python train.py --experts_per_token=6 --moe_layers=[0, 1, 2, 3, 4, 5, 6, 7, 8, 9, 10, 11, 12] --optimizer="muon_variant" --schedule="wsd" --seq_len=512
Below are experts of layer 2 (counted from 0) of a mixture-of-experts language model. Rows are named router (the router's row for the expert), down (a neuron's output weights, with its number) and show model dimensions 256-383. Each number is 200 + 30 x the weight over its row's rms, rounded and kept within 0 to 999.
After each expert's rows: "raises" lists some tokens whose logits its average output raises strongly, later layers aside. This comes from a sample of Wikipedia text that the model never trained on.

# expert 46
router,163,184,208,227,246,194,198,173,175,222,165,170,263,239,192,165,233,164,186,181,240,212,191,258,262,181,175,203,210,219,213,228,234,264,195,214,243,208,151,208,206,199,179,211,176,180,216,217,176,206,161,192,192,165,224,233,211,193,133,166,197,190,222,160,254,189,223,238,255,199,208,205,251,178,241,226,213,211,234,168,207,202,193,182,205,178,179,199,198,213,179,203,173,219,211,194,206,205,206,193,189,236,177,219,196,220,267,226,205,114,150,173,260,220,230,206,239,143,220,239,205,155,217,153,214,143,257,182
down0,209,243,148,172,191,196,148,192,195,183,166,206,148,204,179,183,227,159,171,211,248,188,147,166,252,228,238,235,238,159,250,214,252,208,214,130,187,219,187,215,188,232,200,179,159,240,193,202,195,212,186,249,135,181,191,249,207,139,198,193,164,204,248,162,204,197,198,202,182,229,235,209,197,178,226,201,243,233,204,224,236,209,195,178,195,165,222,191,237,198,232,196,217,179,166,211,181,117,227,202,173,223,214,203,247,216,174,288,171,181,239,191,201,223,191,230,171,249,197,202,203,164,180,163,215,209,168,238
raises: "21", "201", "22", "20", "19", "I"

# expert 19
router,231,256,260,188,188,149,149,197,207,184,183,211,180,156,161,143,213,168,201,187,215,225,199,176,220,201,175,248,164,207,191,175,216,227,249,207,215,216,210,145,169,176,222,190,207,210,192,191,217,212,261,252,187,246,239,195,214,192,165,182,239,236,194,242,253,245,202,202,229,201,162,172,235,223,211,216,108,190,168,191,192,201,182,201,203,184,192,129,212,213,186,196,170,232,164,296,175,205,240,144,254,218,213,198,238,232,200,162,195,225,136,187,232,158,250,205,235,238,200,190,177,198,211,183,224,138,144,230
down0,205,190,184,199,260,210,225,177,187,208,241,190,196,224,234,229,162,200,204,160,211,207,216,255,207,178,200,228,162,193,248,228,199,198,223,161,185,134,228,214,203,230,209,218,203,163,207,234,172,251,249,204,164,190,185,232,218,161,208,207,206,222,199,193,230,212,233,196,291,134,178,247,187,183,261,227,244,216,223,175,197,197,147,224,153,174,246,159,196,200,222,177,199,211,201,202,265,219,162,247,207,143,220,137,160,214,186,189,202,225,174,139,236,211,203,209,170,257,175,230,221,171,230,252,217,195,169,135
raises: " ", ",", " to", " –", ".", "/"

# expert 27
router,204,167,271,215,190,157,162,211,206,117,201,216,197,227,161,214,215,197,208,215,178,207,152,133,169,221,208,205,227,210,234,203,251,190,260,158,242,202,206,206,165,227,202,202,249,184,218,176,209,168,161,222,197,243,184,219,252,216,209,149,192,210,226,160,241,144,172,245,236,183,170,180,132,214,171,169,156,241,198,200,209,203,190,196,175,158,173,178,169,220,217,184,197,207,173,187,225,201,204,220,205,162,172,188,172,190,220,227,181,236,191,186,180,198,218,168,255,202,224,212,194,223,204,194,148,230,181,224
down0,175,198,252,227,231,153,199,258,181,186,215,202,150,193,188,156,170,199,219,276,201,224,222,214,204,183,221,233,195,195,203,126,188,193,221,176,171,186,176,188,214,201,231,234,197,216,161,234,238,257,156,204,240,192,215,180,212,168,188,216,182,175,207,174,202,231,242,185,248,221,171,184,185,158,217,161,259,216,206,203,172,139,169,146,240,236,200,245,161,266,140,203,240,192,163,235,217,202,281,208,174,211,178,225,215,220,212,195,242,211,219,208,190,178,212,212,184,187,184,183,154,137,222,193,179,283,143,188
raises: "ar", ".", "or", "as", "at"

# expert 45
router,233,225,213,197,224,198,222,190,203,215,183,200,172,191,205,148,246,178,204,175,158,196,247,193,178,197,149,207,211,213,187,194,174,185,246,182,167,179,228,202,234,186,230,216,160,178,193,212,226,230,197,188,195,185,241,182,214,242,175,192,239,188,249,215,195,198,203,184,152,215,196,166,211,135,167,205,196,199,175,151,147,185,216,217,193,225,239,151,240,266,232,136,223,220,192,252,192,147,188,142,180,168,141,169,193,157,163,207,208,218,182,218,186,213,215,209,227,180,188,188,198,185,186,150,183,167,193,169
down0,233,226,215,163,207,187,201,273,209,153,152,233,224,224,162,191,232,151,229,169,196,175,191,218,176,231,247,211,194,224,187,185,196,236,175,260,193,226,220,184,165,181,155,230,198,147,234,184,213,200,186,218,239,213,200,203,213,221,204,195,182,187,179,188,189,216,138,187,214,233,193,244,214,218,256,168,190,222,185,117,257,154,156,203,171,146,231,208,191,170,205,295,254,196,141,106,271,199,169,226,239,202,182,226,218,195,185,202,264,216,207,174,187,176,158,200,190,202,187,210,138,147,201,167,211,163,215,192
raises: " ", " the", " a", ",", " in", " of"

# expert 38
router,172,207,187,197,216,204,262,209,221,210,213,200,213,182,184,216,176,186,182,153,165,182,243,238,187,206,218,170,139,168,197,282,227,179,201,207,194,203,189,174,158,228,188,181,250,156,224,200,189,233,208,185,215,242,157,233,247,211,204,240,230,209,185,177,189,192,241,214,198,175,152,232,185,186,205,232,190,178,203,151,224,164,220,240,262,181,165,229,171,178,230,228,177,139,159,236,211,187,208,190,192,269,231,133,174,169,205,177,171,194,177,222,182,159,230,202,203,160,189,224,264,204,179,197,236,176,164,193
down0,211,179,220,221,210,191,200,257,253,150,169,210,211,215,277,217,240,207,216,229,193,195,218,204,195,250,242,192,218,121,181,262,213,189,171,175,213,186,275,194,169,157,189,201,218,192,162,230,221,231,203,210,166,219,243,248,215,246,202,195,198,184,225,198,194,173,237,154,180,221,205,186,251,209,218,174,143,192,240,224,76,201,231,196,169,188,145,171,262,203,96,166,253,186,165,181,206,210,203,179,170,191,187,189,212,231,201,189,217,164,167,201,188,220,164,201,192,208,194,188,198,153,170,161,168,201,215,167
raises: " the", " to", " in", " with"

# expert 13
router,205,224,206,177,181,224,194,203,209,239,219,213,243,176,173,152,147,166,205,220,181,218,201,216,182,208,161,169,228,209,232,214,213,196,206,181,190,191,155,224,213,153,203,213,184,202,144,169,131,144,215,226,224,209,188,246,191,199,184,216,184,240,207,232,195,155,201,228,170,175,235,213,251,234,239,199,220,164,227,193,198,254,254,142,233,199,209,198,202,211,250,150,212,175,210,149,263,224,188,216,222,216,188,201,125,241,186,225,193,223,210,163,221,120,170,206,257,242,211,226,199,209,210,210,195,167,196,119
down0,286,225,209,204,144,179,170,209,201,201,170,239,223,209,200,225,202,211,190,219,184,227,157,162,209,149,168,237,151,184,213,177,218,126,173,183,182,190,164,230,242,160,233,215,148,203,170,197,199,192,150,230,243,180,219,189,194,241,151,192,150,216,212,212,191,243,198,149,165,173,136,169,225,208,155,244,220,181,210,219,195,214,199,206,227,231,209,215,195,188,215,215,192,197,197,197,147,232,194,214,202,191,164,228,192,170,216,160,190,131,139,165,168,221,181,237,159,205,201,217,168,216,219,254,237,219,216,163
raises: ",", ";", " (", " for", ":", "\n"

# expert 37
router,231,181,182,158,190,199,266,168,233,257,226,203,223,209,236,225,262,159,219,216,241,173,162,186,249,159,222,216,133,152,201,215,189,209,145,202,268,207,170,193,208,199,196,176,159,227,182,148,197,170,223,194,210,250,188,163,162,210,169,244,200,201,252,244,141,177,220,209,159,198,219,210,196,156,207,241,163,172,252,196,253,205,242,222,175,160,175,206,211,173,216,282,174,185,171,207,221,211,229,206,233,208,168,202,182,176,183,219,154,204,176,199,202,216,204,186,218,178,214,174,249,175,210,199,180,185,228,180
down0,204,215,187,204,215,185,205,183,236,188,210,179,149,199,184,254,202,198,205,215,153,161,181,194,248,255,188,256,218,193,200,142,173,191,199,151,206,191,222,235,234,166,243,201,197,243,216,141,213,180,238,173,139,213,182,234,213,203,153,191,159,219,218,166,149,200,195,188,217,221,254,210,200,138,227,207,235,215,134,223,187,197,194,233,237,217,205,187,177,274,234,192,207,188,194,202,180,140,156,192,181,204,226,206,255,193,195,231,198,228,218,167,128,159,217,248,241,237,186,184,232,267,232,176,177,175,222,213
raises: " Website", " Conservation", " Native", " Founded", " Country", " Language"

# expert 21
router,274,144,280,170,187,183,188,236,224,190,186,193,216,200,166,191,244,167,236,190,173,237,221,185,203,239,196,227,207,206,202,298,212,222,226,214,236,225,211,260,191,174,152,177,182,128,161,225,210,215,203,246,183,202,176,187,151,222,214,164,132,161,201,208,240,202,208,215,191,199,125,177,219,201,217,236,203,155,183,180,191,122,236,203,244,129,199,181,183,184,197,193,208,219,214,189,151,193,221,178,190,191,192,173,226,178,162,168,179,186,183,186,158,189,168,157,216,224,225,216,259,180,206,182,176,215,177,204
down0,133,233,218,261,176,245,159,237,215,223,151,235,284,207,285,206,205,189,176,195,165,182,212,195,202,197,221,188,196,236,139,217,239,194,206,218,181,215,232,179,158,197,108,214,207,220,197,182,164,224,205,187,185,226,244,183,217,207,229,197,230,197,226,206,262,146,205,212,193,207,138,171,202,171,126,153,166,192,190,215,189,241,188,153,202,192,203,216,248,175,193,229,173,191,216,197,148,211,218,182,183,202,180,244,200,181,145,281,209,201,181,210,185,141,174,166,237,247,184,194,166,142,170,203,255,158,191,187
raises: " The", " In", " It", " However", " This", " They"

# expert 8
router,164,194,244,216,198,216,193,236,215,226,166,185,174,202,242,186,201,197,259,231,200,174,210,248,159,248,243,205,213,224,248,226,185,201,178,208,238,164,220,202,196,274,227,240,194,199,197,154,213,211,175,222,201,166,222,275,197,182,196,180,255,194,200,186,203,188,222,174,220,195,195,230,164,236,195,202,202,171,228,207,201,148,168,246,219,217,172,211,156,216,112,249,171,185,204,162,232,206,209,130,180,228,191,188,196,197,217,224,243,244,226,188,182,132,245,240,225,221,213,245,199,239,176,261,130,180,193,208
down0,165,241,191,233,212,184,158,181,217,181,175,232,214,228,235,167,213,246,247,192,241,178,191,191,178,234,127,259,244,264,160,182,242,161,210,174,188,203,181,259,203,257,146,208,177,219,193,233,210,156,242,207,189,179,222,207,176,179,157,185,152,195,181,190,198,198,201,223,191,199,199,165,220,208,206,215,167,177,200,124,186,145,200,158,202,188,207,190,218,195,195,171,181,209,217,220,170,134,180,191,198,177,216,182,162,241,218,197,162,167,234,218,213,175,199,177,187,184,197,221,244,224,180,179,203,218,163,164
raises: "|", "|---|---|\n", "|---|---|---|---|---|---|\n", "|---|---|---|---|---|\n", "|---|---|---|\n", "|---|---|---|---|---|---|---|\n"

# expert 32
router,192,231,207,216,238,203,217,181,213,250,156,154,177,224,204,211,211,263,195,182,242,177,196,166,196,148,152,160,220,195,219,192,154,219,194,130,193,175,198,170,224,190,180,192,185,199,193,192,201,186,172,165,244,187,217,160,208,203,195,248,188,233,197,160,157,190,183,225,240,177,215,215,164,239,204,218,211,223,167,187,194,221,241,223,166,193,182,196,222,261,105,204,238,246,195,177,198,207,199,212,195,252,219,154,253,231,211,161,204,189,191,184,242,225,258,230,173,247,200,238,189,149,207,205,192,201,215,216
down0,208,177,214,250,163,173,253,157,214,234,208,162,172,255,165,181,173,209,145,181,221,117,203,239,171,239,218,234,205,214,158,194,220,178,216,236,245,194,194,207,212,289,238,195,182,204,191,211,237,204,181,185,222,177,189,225,196,160,218,156,213,212,211,241,255,249,196,191,209,229,194,176,178,216,225,185,173,211,164,114,169,174,187,184,169,189,183,147,182,207,213,219,262,238,175,132,192,181,191,175,231,256,205,143,156,223,192,193,262,204,187,198,208,164,193,205,207,194,237,229,206,163,235,188,175,228,211,168
raises: "0", "9", "6", "7", "5", "4"

# expert 3
router,253,175,224,210,162,261,157,206,218,179,211,222,216,208,206,207,190,174,248,223,204,220,187,153,174,232,207,235,171,184,141,171,131,198,188,178,183,217,227,206,179,197,219,138,219,179,160,198,176,172,213,184,162,206,168,150,197,234,182,241,223,177,234,235,208,167,158,151,213,216,198,164,185,187,190,200,198,206,202,143,199,216,217,250,157,199,205,158,223,227,230,218,214,189,233,236,243,200,240,191,196,178,182,224,209,217,218,210,166,246,193,178,172,190,183,148,219,231,118,187,207,190,228,203,180,205,206,221
down0,201,193,202,209,144,187,187,200,185,170,228,193,223,214,191,161,203,233,233,257,233,168,178,144,136,192,184,191,241,223,167,166,220,196,189,187,217,175,224,189,258,192,177,171,235,217,236,197,169,220,210,194,222,174,202,167,242,173,151,209,246,215,185,204,219,177,166,170,241,174,195,244,196,221,204,192,191,210,167,191,193,160,227,220,179,267,198,190,212,196,144,199,264,186,170,226,209,198,156,200,183,180,156,191,166,127,182,201,141,263,163,214,229,186,186,190,224,201,198,176,202,168,160,199,164,239,185,172
raises: "=", "-", "Scientific", " the", " a", " "

# expert 2
router,193,177,173,261,197,160,229,203,176,216,183,237,171,270,196,214,192,199,217,151,230,195,170,218,223,169,181,233,192,183,224,204,201,202,181,195,189,245,190,186,212,167,189,201,245,181,258,191,231,169,204,169,206,220,184,230,266,153,197,156,202,199,205,241,220,142,142,170,256,198,222,199,178,195,170,165,160,227,221,190,162,174,191,233,159,196,236,220,209,209,208,212,177,240,188,183,235,203,226,162,148,200,172,227,152,169,198,215,249,227,219,254,190,215,210,208,203,240,150,217,196,201,231,249,231,247,233,185
down0,201,237,209,148,188,178,167,197,182,181,223,157,194,222,165,208,244,212,169,218,189,180,211,197,255,250,173,257,250,213,188,226,259,183,183,189,174,141,182,205,242,243,193,206,260,194,223,186,179,187,150,211,178,141,180,164,204,219,225,199,183,189,203,160,216,173,133,171,191,170,176,229,192,197,179,146,218,209,226,220,257,222,167,185,154,157,161,191,253,181,240,163,213,168,212,178,213,228,202,198,179,173,194,206,182,244,249,185,253,217,158,238,223,159,190,238,206,238,211,193,171,270,209,267,207,162,213,160
raises: "ina", "re", "ron", "ach", "in", "om"

# expert 26
router,161,207,198,195,116,237,214,241,151,226,195,171,157,183,194,221,209,203,201,237,243,183,196,198,176,213,151,188,197,185,178,158,233,213,239,234,181,215,203,173,200,219,149,188,228,192,203,243,175,249,160,201,184,164,242,148,193,184,154,236,217,135,169,213,221,220,188,191,196,245,202,187,202,152,173,204,189,243,243,144,185,184,168,240,197,175,215,184,189,241,190,180,160,249,180,237,163,274,189,235,213,242,203,235,182,169,215,222,234,211,158,196,196,229,163,195,236,187,164,236,233,219,198,177,200,200,213,117
down0,170,188,205,165,173,221,139,202,156,269,193,157,155,291,217,218,169,193,200,246,208,220,211,242,169,194,193,251,210,226,207,178,184,201,168,209,200,190,188,209,197,209,215,175,165,225,190,192,223,192,163,135,219,170,212,140,155,182,234,171,210,148,159,190,186,210,230,210,159,216,155,222,216,171,222,185,178,208,166,196,228,195,206,198,219,238,212,179,199,224,175,164,152,194,171,262,156,236,224,247,237,204,198,157,197,190,171,178,217,208,144,250,231,133,200,234,194,252,229,191,221,193,235,164,206,184,278,221
raises: " and", ",", " (", " ", ".", " in"

# expert 33
router,220,187,210,212,203,215,250,238,236,213,187,165,190,208,188,184,238,165,183,171,220,243,226,190,201,206,205,198,206,147,226,187,206,159,169,185,140,200,193,156,177,279,182,170,192,196,208,188,169,213,240,204,173,188,235,164,213,221,157,177,268,199,163,217,232,161,169,212,220,237,268,214,178,165,194,259,184,214,247,189,261,227,222,145,220,229,193,123,242,211,164,230,221,220,189,125,167,232,158,157,201,142,254,151,223,222,160,173,222,205,191,158,211,189,182,196,194,163,189,157,190,195,180,190,189,181,146,181
down0,231,212,109,231,155,208,227,183,200,210,210,144,233,184,204,200,170,224,205,206,195,221,196,202,203,177,209,214,221,198,177,190,233,206,207,212,180,230,196,166,143,188,216,201,135,140,199,173,253,244,246,170,203,219,168,177,211,245,221,172,223,163,236,237,191,209,162,152,199,196,202,209,213,165,149,216,227,161,189,242,230,211,238,259,280,234,190,176,158,182,239,153,225,176,272,158,201,192,143,202,195,151,221,251,270,214,216,217,176,227,145,191,238,226,235,178,184,189,153,201,163,224,175,225,157,220,221,168
raises: " was", " became", " later", " she", " has", " as"

# expert 0
router,171,175,236,169,233,196,227,206,200,174,178,198,203,239,168,215,172,238,204,268,191,183,151,206,209,174,203,186,167,236,204,217,213,188,219,194,225,203,183,244,230,171,179,231,240,224,224,215,231,195,207,193,188,179,142,177,191,188,204,180,155,198,231,217,194,193,234,212,212,244,247,247,251,178,180,180,222,267,177,157,222,186,190,185,181,185,127,177,193,268,235,209,220,214,210,217,222,234,198,215,208,189,197,213,214,165,228,221,195,222,225,193,193,169,182,196,206,180,129,264,184,197,186,160,186,183,203,251
down0,202,203,231,154,212,128,174,188,179,246,261,207,207,227,194,153,212,135,254,196,236,141,244,220,202,204,205,199,175,267,212,199,201,171,181,193,197,217,246,197,219,178,196,151,214,195,160,196,153,207,194,203,186,213,218,242,231,209,178,225,271,150,202,204,174,147,180,181,225,146,164,187,178,171,231,222,243,148,226,256,210,220,192,181,202,235,209,176,168,212,173,197,187,225,212,245,226,221,231,205,169,234,216,244,200,247,226,210,214,231,240,232,235,204,208,173,208,243,227,279,208,295,208,194,195,210,175,198
raises: " the", " their", " this", " these", " a", " his"

# expert 40
router,183,165,160,240,238,171,179,202,149,171,278,223,215,217,243,244,155,246,205,189,170,182,137,187,193,164,254,194,188,168,222,186,184,235,179,182,155,170,162,184,211,222,176,160,207,213,211,238,183,191,206,187,171,183,211,198,190,191,163,219,124,249,270,199,187,238,173,182,231,255,180,243,203,205,194,172,213,226,213,213,192,230,195,187,249,228,220,168,162,220,174,165,238,163,184,226,203,239,267,197,190,251,299,170,171,225,251,219,196,256,161,232,244,223,150,214,196,224,230,259,196,180,244,142,187,216,169,138
down0,250,200,161,218,213,175,213,167,204,183,178,240,173,196,184,181,216,168,220,206,160,215,168,217,177,207,223,169,264,239,199,153,207,210,202,152,214,217,152,156,182,198,162,151,153,193,214,182,196,203,207,227,205,159,204,235,179,142,271,261,194,234,165,213,183,227,205,180,239,200,200,222,168,182,166,186,201,235,204,191,222,142,201,210,220,240,176,204,263,235,191,236,186,153,160,190,229,194,250,198,212,216,196,215,192,182,188,184,246,210,202,248,235,218,158,244,173,214,188,161,156,220,179,150,159,194,242,228
raises: ",", " of", "."

# expert 18
router,123,206,148,211,184,252,175,191,212,181,174,151,224,213,269,146,244,144,170,222,191,224,199,206,148,170,259,214,230,227,208,184,153,249,183,205,211,236,213,220,218,229,186,196,163,226,171,213,193,234,176,208,194,219,215,154,208,214,197,207,155,151,182,163,212,193,206,214,230,170,167,231,167,214,202,210,242,184,127,210,150,177,205,211,215,197,157,177,251,219,248,208,200,200,214,251,168,205,181,185,148,201,219,247,185,199,177,197,163,173,227,164,151,175,208,186,184,202,188,167,261,184,212,213,252,231,227,249
down0,173,225,187,235,171,222,190,247,153,200,197,137,224,210,277,137,191,164,218,200,149,151,215,194,219,216,206,187,216,193,225,249,253,217,210,234,205,237,216,204,221,180,168,228,211,217,212,297,233,204,142,220,207,202,206,175,224,178,231,207,251,210,229,248,215,213,215,217,150,212,189,180,154,221,210,181,179,197,171,209,201,192,233,234,147,183,190,147,167,183,161,178,197,182,179,191,149,188,208,239,221,207,219,226,226,196,168,201,201,201,191,163,151,214,200,222,148,224,186,267,161,213,197,114,166,187,248,215
raises: " in", " on", " to", ",", " at", " over"

# expert 34
router,232,218,177,162,200,145,190,235,209,166,190,257,225,195,170,204,132,210,205,227,144,160,205,160,186,230,196,160,242,196,155,219,229,246,166,188,156,137,214,200,219,228,186,176,179,218,178,253,204,187,196,208,149,258,243,250,237,223,222,176,146,182,195,227,237,183,216,177,270,193,212,186,194,220,214,233,152,198,144,206,179,186,203,152,200,238,173,235,243,182,197,270,198,249,290,193,163,289,217,214,241,224,141,207,213,197,210,179,261,247,201,197,185,189,218,234,208,205,183,205,223,213,188,173,218,141,214,206
down0,208,207,223,243,207,225,184,182,201,189,151,166,133,181,202,189,227,239,177,201,214,217,204,180,178,228,193,177,229,186,226,193,207,134,233,190,226,188,158,156,227,210,224,228,177,214,219,217,186,204,209,207,201,164,193,159,203,174,177,238,203,188,174,170,206,139,187,225,202,230,173,229,194,174,166,197,207,199,239,187,138,205,170,216,187,198,272,160,217,225,230,179,237,202,218,191,156,211,213,141,214,208,216,184,191,137,154,182,205,233,214,102,194,230,177,149,214,180,178,228,159,178,194,177,235,140,196,225
raises: " and", " |", " while", " was", " –", " |\n\n"

# expert 4
router,242,178,182,173,221,233,236,214,257,234,191,287,190,168,202,183,178,204,193,190,230,139,220,157,192,190,159,191,209,196,176,187,225,214,190,211,189,230,216,188,247,201,153,264,208,165,174,213,167,170,225,190,126,202,217,198,167,193,197,190,188,211,221,224,156,239,182,255,182,239,239,160,186,242,214,189,167,181,182,203,214,205,166,250,160,166,216,211,190,228,209,188,133,205,236,209,191,194,201,185,209,199,234,137,228,182,222,199,208,194,227,251,203,184,160,215,192,221,168,217,208,142,194,195,143,224,204,196
down0,240,161,173,186,172,201,181,192,151,164,204,181,217,229,232,208,193,235,171,261,202,161,165,213,152,186,188,209,193,196,251,234,228,223,176,210,231,167,204,155,184,172,179,247,195,209,250,209,248,219,157,227,196,131,156,174,213,176,167,162,222,229,128,204,208,205,229,197,192,203,202,192,214,136,239,220,230,240,161,187,224,211,225,176,147,150,214,220,184,203,203,236,204,170,203,217,218,190,230,206,206,225,217,171,197,197,179,175,234,249,207,162,165,203,224,198,235,235,188,211,263,258,184,242,178,212,185,209
raises: ".", ",", "/A", "\n\n", "ist", "-"

# expert 16
router,183,227,263,221,201,194,234,177,221,146,249,181,223,160,206,232,244,216,202,212,183,227,204,230,224,225,206,178,159,168,198,190,204,172,223,224,211,208,185,171,213,201,196,170,212,163,245,171,181,203,193,152,223,234,202,211,185,204,199,189,228,206,198,161,205,281,220,191,215,170,169,182,219,110,187,188,181,251,251,201,256,160,152,164,217,170,125,179,216,178,175,191,226,197,184,247,168,181,191,223,192,269,167,198,245,221,211,195,238,184,206,259,180,191,180,174,156,204,228,173,192,168,163,135,201,203,210,202
down0,268,190,178,180,230,191,177,213,246,185,147,197,223,203,194,223,228,180,174,196,232,186,247,180,169,163,211,225,214,188,219,181,183,219,203,193,198,183,219,177,176,159,184,228,240,239,179,234,235,196,163,187,259,185,167,226,210,154,223,159,204,235,216,208,185,215,219,245,203,159,223,237,247,226,177,211,185,169,221,220,219,232,180,195,230,166,219,178,211,206,227,176,201,137,189,196,204,178,195,208,183,247,164,201,226,258,199,174,257,231,183,144,129,257,186,211,239,174,172,218,224,193,219,242,219,173,179,192
raises: " in", " to", " as", " the", " on", " for"

# expert 7
router,157,195,244,223,213,195,192,172,147,232,214,268,228,189,200,200,190,177,188,183,180,120,160,194,187,218,225,156,179,187,171,159,172,250,229,179,244,183,247,192,257,303,231,187,232,254,155,197,182,196,187,209,227,177,198,272,205,194,115,221,222,153,184,224,233,219,239,182,261,215,256,225,222,155,190,197,190,239,173,214,199,171,195,218,170,201,213,183,143,188,203,160,225,235,155,199,193,166,197,177,165,215,231,184,146,203,201,253,287,183,210,172,188,173,264,188,188,216,208,196,202,243,197,164,210,218,196,240
down0,213,193,195,208,182,181,188,178,183,191,166,219,168,212,190,147,159,182,155,193,218,199,203,181,224,182,207,199,228,198,248,232,221,176,241,195,195,212,157,154,204,208,203,187,184,200,176,138,173,223,185,197,209,185,209,175,207,249,175,214,183,180,208,221,136,201,199,232,212,171,159,236,155,154,158,172,156,186,195,219,185,242,220,257,153,232,116,174,169,206,183,171,203,161,221,211,192,213,193,224,159,216,281,206,247,169,229,203,279,130,240,242,180,170,162,211,219,215,144,173,190,204,213,206,182,156,163,240
raises: "ire", "enz", ".", "ook", "j", "ox"

# expert 44
router,203,263,187,250,172,130,149,199,156,213,191,163,206,216,195,188,165,172,220,169,186,167,207,216,159,145,219,223,187,181,178,130,178,180,253,216,211,185,248,200,171,220,196,186,223,145,200,239,188,232,117,241,251,164,187,164,209,216,202,218,201,147,175,229,261,160,202,160,149,207,190,214,241,159,235,178,185,198,142,214,220,238,230,140,152,199,176,164,200,208,150,204,200,264,197,241,219,229,196,226,157,171,210,199,202,191,165,205,263,170,216,196,169,222,174,219,235,204,209,182,246,207,215,223,175,180,232,159
down0,166,143,194,195,201,209,186,219,218,215,226,236,222,219,193,202,186,196,187,207,162,275,195,163,211,168,182,233,217,207,231,190,192,241,172,224,179,200,225,174,190,233,214,200,184,205,160,217,238,161,179,210,186,192,210,241,211,184,190,183,181,205,245,196,220,261,163,211,173,217,189,199,156,190,236,197,254,176,201,177,215,198,161,226,243,200,202,224,177,192,196,227,186,194,190,171,241,219,159,194,208,166,213,241,149,226,210,177,171,200,180,183,128,161,217,186,243,192,195,182,239,217,195,238,149,185,198,160
raises: ",", " ", ".", " (", " and", ";"

# expert 41
router,157,229,186,176,192,200,139,188,208,171,186,258,194,211,214,193,211,256,201,153,141,209,204,231,168,173,247,169,165,195,263,178,213,250,197,150,227,159,223,218,198,247,215,176,205,225,187,155,206,165,144,230,234,221,232,185,215,161,182,175,193,216,189,177,262,183,171,149,160,201,200,191,187,163,214,261,261,228,145,173,200,234,259,170,239,222,170,158,202,154,192,209,204,156,171,241,258,257,228,229,186,189,225,215,206,182,198,223,179,191,232,209,167,142,213,186,241,177,195,206,190,216,192,194,210,231,198,171
down0,160,164,170,196,183,236,177,200,188,189,210,199,191,229,158,222,219,179,189,236,220,177,254,199,205,202,188,183,170,249,160,225,217,177,227,193,232,185,203,233,242,191,203,199,267,213,201,268,234,209,223,167,200,183,242,155,157,224,199,195,202,203,240,198,194,207,239,225,213,225,205,208,172,195,173,190,209,175,146,153,184,210,215,186,159,185,193,203,183,163,260,223,201,158,253,138,179,266,233,194,239,228,213,176,215,270,192,171,214,154,201,208,201,180,193,189,159,226,167,229,215,175,187,220,228,177,180,251
raises: " in", ",", ";", " and", ".", " ("

# expert 22
router,241,191,160,225,253,170,184,245,205,197,205,198,202,181,173,218,163,170,129,197,191,233,203,169,122,189,199,235,219,181,224,167,224,216,172,225,222,198,191,206,156,202,159,167,134,197,197,171,179,162,206,230,271,165,247,188,186,237,188,182,207,203,292,216,262,219,203,227,219,171,189,191,208,203,226,185,241,213,146,154,216,233,185,220,212,214,193,197,205,219,215,171,269,220,216,215,203,193,252,198,216,143,180,201,189,199,232,179,163,182,195,182,213,157,191,193,182,208,166,247,132,205,178,179,185,268,229,207
down0,174,208,225,167,188,191,143,211,181,208,209,236,187,226,238,185,199,215,247,170,183,210,286,187,198,189,164,196,188,185,230,186,175,189,188,221,174,164,184,181,258,143,209,186,146,205,201,190,211,201,154,166,173,244,215,173,196,204,180,211,204,217,208,227,201,208,214,186,208,185,197,196,227,250,190,251,177,214,166,230,215,174,248,282,151,198,192,218,215,201,193,235,243,163,204,218,152,238,210,189,185,190,181,186,238,196,228,232,207,162,206,236,218,187,226,219,227,257,123,145,186,167,228,221,175,152,219,163
raises: " of", ",", " in", ";", ":", " with"

# expert 47
router,196,208,186,194,237,201,193,200,188,174,226,195,243,240,190,194,200,183,235,190,237,241,212,263,259,174,199,238,226,215,209,156,192,214,176,173,178,179,191,191,194,243,190,239,135,206,236,159,178,192,223,239,188,189,185,216,227,237,224,173,225,141,214,216,160,198,188,178,222,178,249,135,156,220,242,188,198,177,244,162,187,203,239,208,164,211,190,214,176,172,214,195,160,152,166,188,204,188,170,158,218,203,211,178,187,135,231,152,210,215,190,175,238,134,140,263,152,235,215,193,243,238,201,209,227,201,177,191
down0,180,188,198,126,264,218,171,218,189,184,206,246,220,187,180,181,158,168,272,158,221,228,207,202,153,191,172,203,235,216,157,135,219,231,154,155,207,182,181,201,226,190,186,258,221,239,210,212,250,223,183,200,211,209,207,157,244,207,245,207,204,167,254,134,173,182,245,240,274,175,234,202,236,253,223,174,195,186,209,249,214,156,240,221,221,183,158,203,212,176,204,187,191,182,210,225,181,241,199,177,206,228,232,164,111,164,144,166,192,186,208,149,192,148,191,216,201,223,140,240,159,191,198,213,242,159,185,182
raises: "oll", "iss", ",", "."